From a checkpoint of a small mixture-of-experts model trained on Wikipedia.
Training: 555M tokens, 8587 steps.
Below are experts of layer 10 (counted from 0) of a mixture-of-experts language model. Rows are named router (the router's row for the expert), gate (a neuron's input weights, with its number), up (a neuron's input weights, with its number) and show model dimensions 0-223. Each number is 128 + 32 x the weight over its row's rms, rounded and kept within 0 to 255.
Before each expert's rows: a language model's description of what the expert responds to. This comes from a sample of Wikipedia text that the model never trained on.

# expert 20
What it handles: Short syllable pieces inside longer Latinate words and prefixes like dis, im, pre, such as inexpl(ic)ably, Inc(re)ase, Conf(ir)med, Con(vers)ely.
router [136 116 156 101 143 134 125 102 190 106  96 122  98 150 139 104 113 109 129 111 163 145 152 165 114 168  37  99 168 121  94 153  81 144 108  90  72 237  80 119 134 109 101 166 116 129 125 112 117 173 140 127 146 102 158 171  27  95 119 118 133  71 151 135 150 161 164 149 129 161 157 120 153 132 170 129  68 178 147 106 185 156 151 178 126 188  89 140 117 161 202 124 154 162 182 179  99 132 128 110 155 137 124 100 147 112  68 145  59 129  94 114 125 114 149 114 192 139 138  98 114 146 133  82 115 144 165  93 148 130  80 126 140 123 137 174 122 176 120 133 122 107 123 114 116 121  69 139  92 117  78 130 177 103 115 149 142 132 149 109 191  88  89 143 103 191 117  76  88 104 119 189 138 113 110 180  67 157 130 113 180 148 144 145 108 126 125 146 123 100 115 180 116 141 190 140 159 185 134 157  92  95 152 197 121 135 133 130 123 127 108  94 150 130 126 149  63 118 109 161 101 183  97 119]
gate0 [ 97 102 159 106  79  80  95  82 144 106  75 111 121 121 172 133 145 152 153 155  59 167 189 120 161 100 156 144 137 140 111 119 154 128 126  87 161 162 156  65 108  85 158 188 133 147  84  88 112 148 135 165 103 141 152 149 186 124 181 110 102 175 191  93  66 142 162 156 132 131 146  63 139 123  61 162 186 137 118 155 151 147 100 130 108 138 139 171 154  40 116 148  92 122 135 203 110  68 118 133 188  94 101 114 124 162 147 163 110 142 133 173 129 152 179  90 137  94 105 184 103 143 142 188 161 164 111 135 139 151 162 121  96 147 130 204 103 130 155 120 153 169  87 126  97 101  70 114 166 151 149 111 140 154 115 126 105 111 160 133  98 124 132 115 163 122 113 107 111 107 185 116 135 104 156 150 124 107 115 147 109 173  68  88 140 111 143 120 141 114  96 152 117 116 109 109 143 127 174 149 137 128 173  89  99  94 159 182 141  85 115 169 120 145 126 113 111 174 169  92  86  17 171  93]
up0 [142  99 152 158 222 168  93 140 131 175 120  95 121 138 120  83 130 102  59 123 122 131 133 168 143 121 135 122 149 117 163 103  88 148  64 150 128 119 111 102 130 161 116  79  53  92 136 154  82  55  98 175  85 130 111 120  83  85  90  94 128  72 156 148 171  86 120 151 125 129 140 153  82 171  98  85  68 113  73 104  61 127  86 117 101  91 170 116  86 114 138 106 144 124 136  43 138  85 197 150  68 133 162 183  78 156 171 103 115 122  93 137 154 157 171 137 174 103 127  36 163 124 136  77 159 150 144 149 141  85 120 101 120 125  97 153 115 152  93 118  40 146 107 161 177 147 129 108 137 166 132 146 104 119 146 100 135 119 146 160 157 168  75 139  72 101  81 116 190 108 108 117 132 128  87 113 135 100 101  84 112 143 144 121 157  88 126 108 148  87 191  96 104  88 107 138 148 133 134 128 149  94 142 182 149 141 150 129 123 136 167 147 107 126 139  67 141 148 139 119 135 105  94 143]
gate1 [119 105 122 156 123 126 154  64 154 131 176 191 143 153 142 118 119 192 102 125 102 128 186 125  64 102 149 101 114 141  88  87 100 120 106  90 111 141 168 176 187 127 141 133  30  71 156  70 137 207 119 128  99 164 137 124  92  89 128 135 172 163 162 111  89  99 130 119  83 124 108 103 118  65 116 158  91 164 137  76  73 130 151 130  75 124 154  84 115 103 135 145 180 121 130 148 171 144 118 128 132 182 124 109 124 111  63 150 134 135 126 119 105 188  70  82 167 136 140 120  87  60 176 186 105 119 103 192  95 101 100 151 101 125 105 136 155 169 168 146 166 102 115 127 169 122 149 108 124 125 128 128 134 108 137 150 123 113 130  75  79 166 126 139 127  77  57 118 122  43  93  72 199 159 146 134 159 164 144 133 108 130 150 108 116 109 125  78 174 137 117 148 190 108 151 151 156 103  83 128 123  94 136 110 106 107 133 158 145 172 114 144 157 124 153  78  91 171  88 103 126 168 139  97]
up1 [167 124  69 134 168 147  67 129 141 103 159 113  62 122 125 167 106  83 132 139 127 152 148 139 152 104  82  64 161 165 166 122 155 178 179  77 123 151 126 189 172 184 151 124 161 172 124 130 156  89 222  97 149 137 150 142 188 140  89 139 119 142 123 174  90 157 116 121 178 113 185 128 154 139 163 161 147 166 101 108 100 104  81 178 123  95 116 125 168 163 178 124  39 136  87 110 149 117  81 131 103  87 136 104 114 146  79 171 128 143 141 130 156 153 112 105 127 115  98  71 135 146  98 121  83 136 146 147 178 131 135 158 157 135 140  87 187 165 108 169  85  90 165 165 133 115 166  96 110 158 177 134 146  96 111 138 111  57 135 109 171 119 155 112 147  92 145 104 179 151  94 145 111 120 128 105 126 131 151  73  77 122 185 110 106 151  88 134 105 141 122 119 151  82  92 143  88 104 151 177 130 115  70 117 151 156 112 193  93 159 115 139 175 173  80  82 152 138  99 136 156 165 101  70]

# expert 1
What it handles: Word pieces inside names of products, brands, teams and devices, often codes or tables, such as CubeSat, Aerojet, Galaxy M34.
router [121  84 158 127 110 121 116 123 120  92 148 167  77 120 194 176 175 168 136 178 115 172  47 127  96 161 118 142 129  91 138  97 105 168 112  91 100 145 106  99 167 140 108  99  92 144 170  58 133 214 147 115 139 135 177 137 134 134 118  90  87 104 181 109 108 116  60 143 138 119 127 184 121 143  84 133  74 180 130 138 111  62 106 111  98 141  62 158 136 190 118 129 210 100 176 158  99 149 104 115 106 152 103 132 124 149 156 128 127 145 124 124 133 113 108 158  80 160 151 217 109 141  92 104 141 113 144  84 204 159 116 168 140  74 143 134 148 186 146 173 115  93 118 123 174 147 121 137 154 124 139 133  71 148 120  83  99 152  90 142 145 111 151 153 139 102  92 118 112 169 127  98 165  76  99  90  95 105 117 150  86 130  96 136 150  83 142 127 100 180  91 115 126 130  82 112  96  95  86 134 196 115 162  87  73 174  87 112 182 114 130 116 159 118 120 139 148 119 102 194  94 147 100 154]
gate1 [169  75 124  87 130 112 132 121 118 140 142 133 154  95  89  98 148 120 143 186 116 110 149 150 120 128 102 128 119 174 116  95 178 125 162 142 198 186 123 135 156 106 169 122 142 127 117 130 174  89 144  91  73 125 123 112  93 115 147 128  34 110 193 137 107 119 126 113 142 125 104 135  85 119  99  84 163 140 116 150 155  96  53 124 157 149  64 101 165 128 160 142 109 150 104  89  92 124  87  75 103 146 138  79 143 158 195 167 161 120 131 134 106 100  71 179 144 102 110 130 147  71 162 134 110 173 161 157  97 141 171 137  96 136 116 152 118 177 162 160 127 109  89 126 129  66 163 155  75 183 145 133 136  94 125  99  63 184 100 162  67 147 230 153  79 109 164 115 125 139 110 140 127 117 148 165 116 162 118  39 123 135  96 177 192 132 114 134 164 175 103 153 194 127 124 112  92 117 126 124 170 151 129 174  73 120 119  99  93 127 124 104 127 173 105 105 149 174 166 134 118 196 146 123]
up1 [142 112 151 127 168 126 141  87 128 161 135 136 130  51 113 138 138 123 122  53 130 135 136 127 132 142 106  82 122 138 102 113 144 158  94 122 149 101 173 116 132 180 146 145 103  91  77 193 161 147  76  63 132 109 181 120 159  90 139 162 102 152 148 152 134 138 131 123 140 115 175 147 101 131 113 125 143 133 107 151  87 116 147 141 129  73  87 115 172 137 173 118 104  67  89  50 149  59  96 110 113 185 135  81 126 155 119  83 126  93  98 166 142  86 105 151  96  97 146  86 185 108 179 100  56 170 104 105 109 102 103  78 153 162 146 179 113 159 150 138  92 131  68 164 162  41 171 112  99 178 113 135 135 159  95  98  94 126  63 140  61 177 185 160  96 113 134 151 100 152 150  96 142 151  89 141 132 139 192  35 128 156 144 171 185 132 175 138 124 108 111 148 141 166  82  78  82 109 150  85 132 136 125  99 129 120 165 130 134  93 138 126 127 152 144  58 122  99 134 131 137 102 127 138]
gate2 [159 106 107  96 129 142 131 193 104 124 129 132 131 164 169  59 113 150 112 101 180 192 107 154  67  79 134 138  83 141 138 109  71 113 133  83 170 166 138  79  89  91 119 139 120 129 120 143 133 128 168 165  88 185 179 129  70  88 155 137  96 111 155 114  78  89 117 201  93 178 161 156 118 112 121 135 157 139 110 153 116  92 134 112 139 107 137 122  92 170 151 154 129 126 133 125 161 153 127 184 131 162  59  77 170 120 118 153 144 108 128 167 122 120 115  64 130 150  81 209  84 135 146 147 144 175 186 102 135  96 197 162 123 118 110 147 121 126 128  96  97 147 145 166 147 163 138  62  87 149 118 120 143 130  89 112  95  82 131 143 131 174 120 107 142 123 213 119 129  66 130 160 191 101 154 131 110 115 112 155 144 128  98 155 158  97 208 171 129 128 156 159 156 141 107 169 122 161 104 111  49 120  84 174 104 186 172  81  98 138 139 100 123 148 168 134 154 145 144  86 110 158 133  66]
up2 [157  94 114 112 176 105 152 116 160 154 134  91 106  75 150 100 130 114 122 188 135 163 121 109 206  79 103 148 114 138 133 100 188 136  72 149  85 102 109 151 170 140 145 116 149 147 114 174 151 139  80 108 197 136 205  92 194  72 147 153 103 124 130 137 145 196 158 138 181 160 177 115  58 126 107 126 148 158 119 126 122 140 163 153  77 146 179 153 146 128 122 119 190 186  74 130  95 102 115 169 120 124 115 170 160 136 183 151 171 129 160  85 122 110  64 162 137 107 129 132 116 161 128 155 123 151 139  66 100 120 153 106 105 128  83 122 139 138  66 139 127 145 102 113  97 129  89 145 126 109 149 101 102 124  96 142 124 146 182 128 164  81 113 108 113 137  74 178 145 117 140  68 141 152  71 107  76 132 238 147 140 147 186 106 143 151 168 107 129  99 108 105 146  93  99 129 160 117  99 115 160  54 184 129 109 111 157 132 145 146 185 145 101  94 171 159 125 156 111 155 146  59 122 115]

# expert 26
What it handles: Endings or whole words of place, country, club and institution names, such as United States, University, Melbour(ne), Switzer(land), League.
router [140 155 147 149 119 116 169 158 101 113 122 102 146 146 176 179 165  88 190 146 151 148 117 148 119 150  57 111  99 139 105 113 104  81 166 163  65 113 115  82 173 106 139  92 133 113 138 102  89 160 150  75 105 132 122 146 130 108 170 111  83 135 149 114  83 116  98  67 115 136 179 128 104 115  67 166 119 134 120 124 145  97 110 124 107 133  45 161 174 191  96  87 164  45 159 213 119 126 137 110  97  92 128 102 124 151 151 111 119 134 134 113  87 140 136 158  87 153 164 129  82 134 136  89 125 100 178 114 164 135 124 105 191  64  86 145 142 122 124 167 118 121 155 103 145 176  95 126 163  58 182  93 150 204 123  90 112 177 116 118  89 130 131 113 139  79 146 170  98 146 159 123 155 112  97  82 109  80 179 184 122 126  88 149 133 104 135 157  79 158  94  91 186  87 124 193 115 108  87 133 160 162 109  72  69 154  96 102 125  91 102 136 112 169 116 100 182  98 132 148 126 144 107 130]
gate1 [ 79 128 118 141  89 123 153 103 118 182  91 100  85 182 208 171 119  89 156 140 107 154 117 123 182 128 101 156 119 169  83 146 169 142 141 115  85 161 119 155 142 181 147  94 144 128 136  84 114 129 142  81 158  79 115 124 117 138 103 178 108 183 111 174 116 110 107  47 162  88 114 141 117 135 118 187 127  80 137 144 138 140 135 102 104 135 153  56 146  99 153 158 201 118  79 148 104 106 163 164 159 134 145  97 151 163 157  91 134 167 126  99  95 111  79 133 154 141 157 141  86 158  76  57 152 122 160 146  98 108 132 147 164  91  59 115 122  81  57  82 108 113 148 160 158  94 114 119  98 165 158 143 114 154 110  94 146  97 105 163 150 139 145  75 151 127  56 152 183 126 141 117 172 177 127  66 114  92 135 109 151 109 105 141  54 117 181 152 112 197 195  85 103 150 138 166  86 118 127 106 143 150 147 110 127 116 159 143 151 111 118 115 158 169 204 162 151 131 117 122 140 180 112 102]
up1 [118 171 127 167 102 122 204 138 160 132 130 151  97 147  85 141 151 128 189  93 142 138 100 126  84  96 102 122 164  90  92  69 118 132 101 131 118  87 112 114 102 128  92 202 126 126 147 140  89 142 109 113 154 167  99 124 130  83 140 136  73 126  90 105 121 128 126 105  72 156 163  89 133 121   3 151 160 141 113 112 136 146 136  93 177 113 124 133  90 104 123 167  64 159 174 103 214 182 134  97 103 166 120 141 143 174 145 156 147 147 132 195  78 147 181 165  80 146  46 135 141 110 170 140  86  73 136 120 175  85 154 124 177 121 169  92  84 161 130 123 131 135 175 146 170 124 174 156  71 146 173 105 125 134 166 124 144 162 105 100 168 156  66 137 168 158 117 120 124 144 129 130 108  94  67 168 150 134 128 104 156 148 148 170 149 191 126  97 162 117 177 136 176 119  75 140 157 112 155 116 102 155 121 152 161 154 102 121 128 110 114 133 114 148 122 183 144 168 138 182 143 153 190 134]
gate2 [111 132 160 209 109  94 211 158 126 127 160 152 146 150 145 132 180 107 121  78 186 100 116  91 169  89 129 136 106 111 190 178 165 143 159 147  80 114 152 107 123 111 150 160 150 108 169 116 120 131 112  95 126 194  94 127 158 111 146 164  72 148 190  82 165 133 178 140 121 163 148 162 138 125 143 128 120 136 134 146 147 136 116 107 125 113 132 141  86 138 176 153  94  98 145 144 119 124 115 137 108 111 132 119  35 148 106 129 150 176 173 113 164 191 155  92 143 127 136 135 149 160 146 135 111  85 133  78 143 163 110 137 158 121 143 138 134 128 150  88 156 157 169 127  91 214 119 182 111  87 173 155 127 112 111 137 138 114 112 114 129 131 107 153 153 136  76 129 107 121  95 126 112  97  89  77  77 186 178 155 132 112 133 188 204 160 160  92 115 206 117 145 162 180  92 227 171 142 121 147  82 104 176 156  55 112 130 126  90 204 141 132  87 152  88 138 138 129 107 139 173 151 127  93]
up2 [115  83 138 134 116 177  61 115 152 118  97 118  98 147  74  97 111 181 194 142 128  95 118 108 142 104  75 129  93 168  84 107  93 127 127  96 155 171  96 159 186 181  71 142 162 117 129 166 182  67 136 122 108 144  92 121 103 135 120 108 150 113  81 158 131 103  72 128 168 153 165  89 122 105 143 159 132  93 155 112 148  81 167  86 170  85 108 134  86 147 147  68 125  69 108 114 191 122 112  77 156  99 108 158 190 115 125 164 111 104 106 130  91  24 171 175 122 184 106 187 122 162 106  69 122 192 116 147 156 117 121 115  93 133 140 108 128 126 123 129 169  76 158 124 142  69 131  68 146 135  96 112 127 117 109 100  90 177 108 165  96 117 166  72 144  82 135 128 134 148 122 116  93 144 109 121 168 167 126 120 143 201 169 111 104 126 166 183  93 117  98 130 122 101 163 139  61 134 109  95 140 131 118 145 149 138 139 101 151 135 143 176  68 123 125  78 108 166 139 123 112  86 180 128]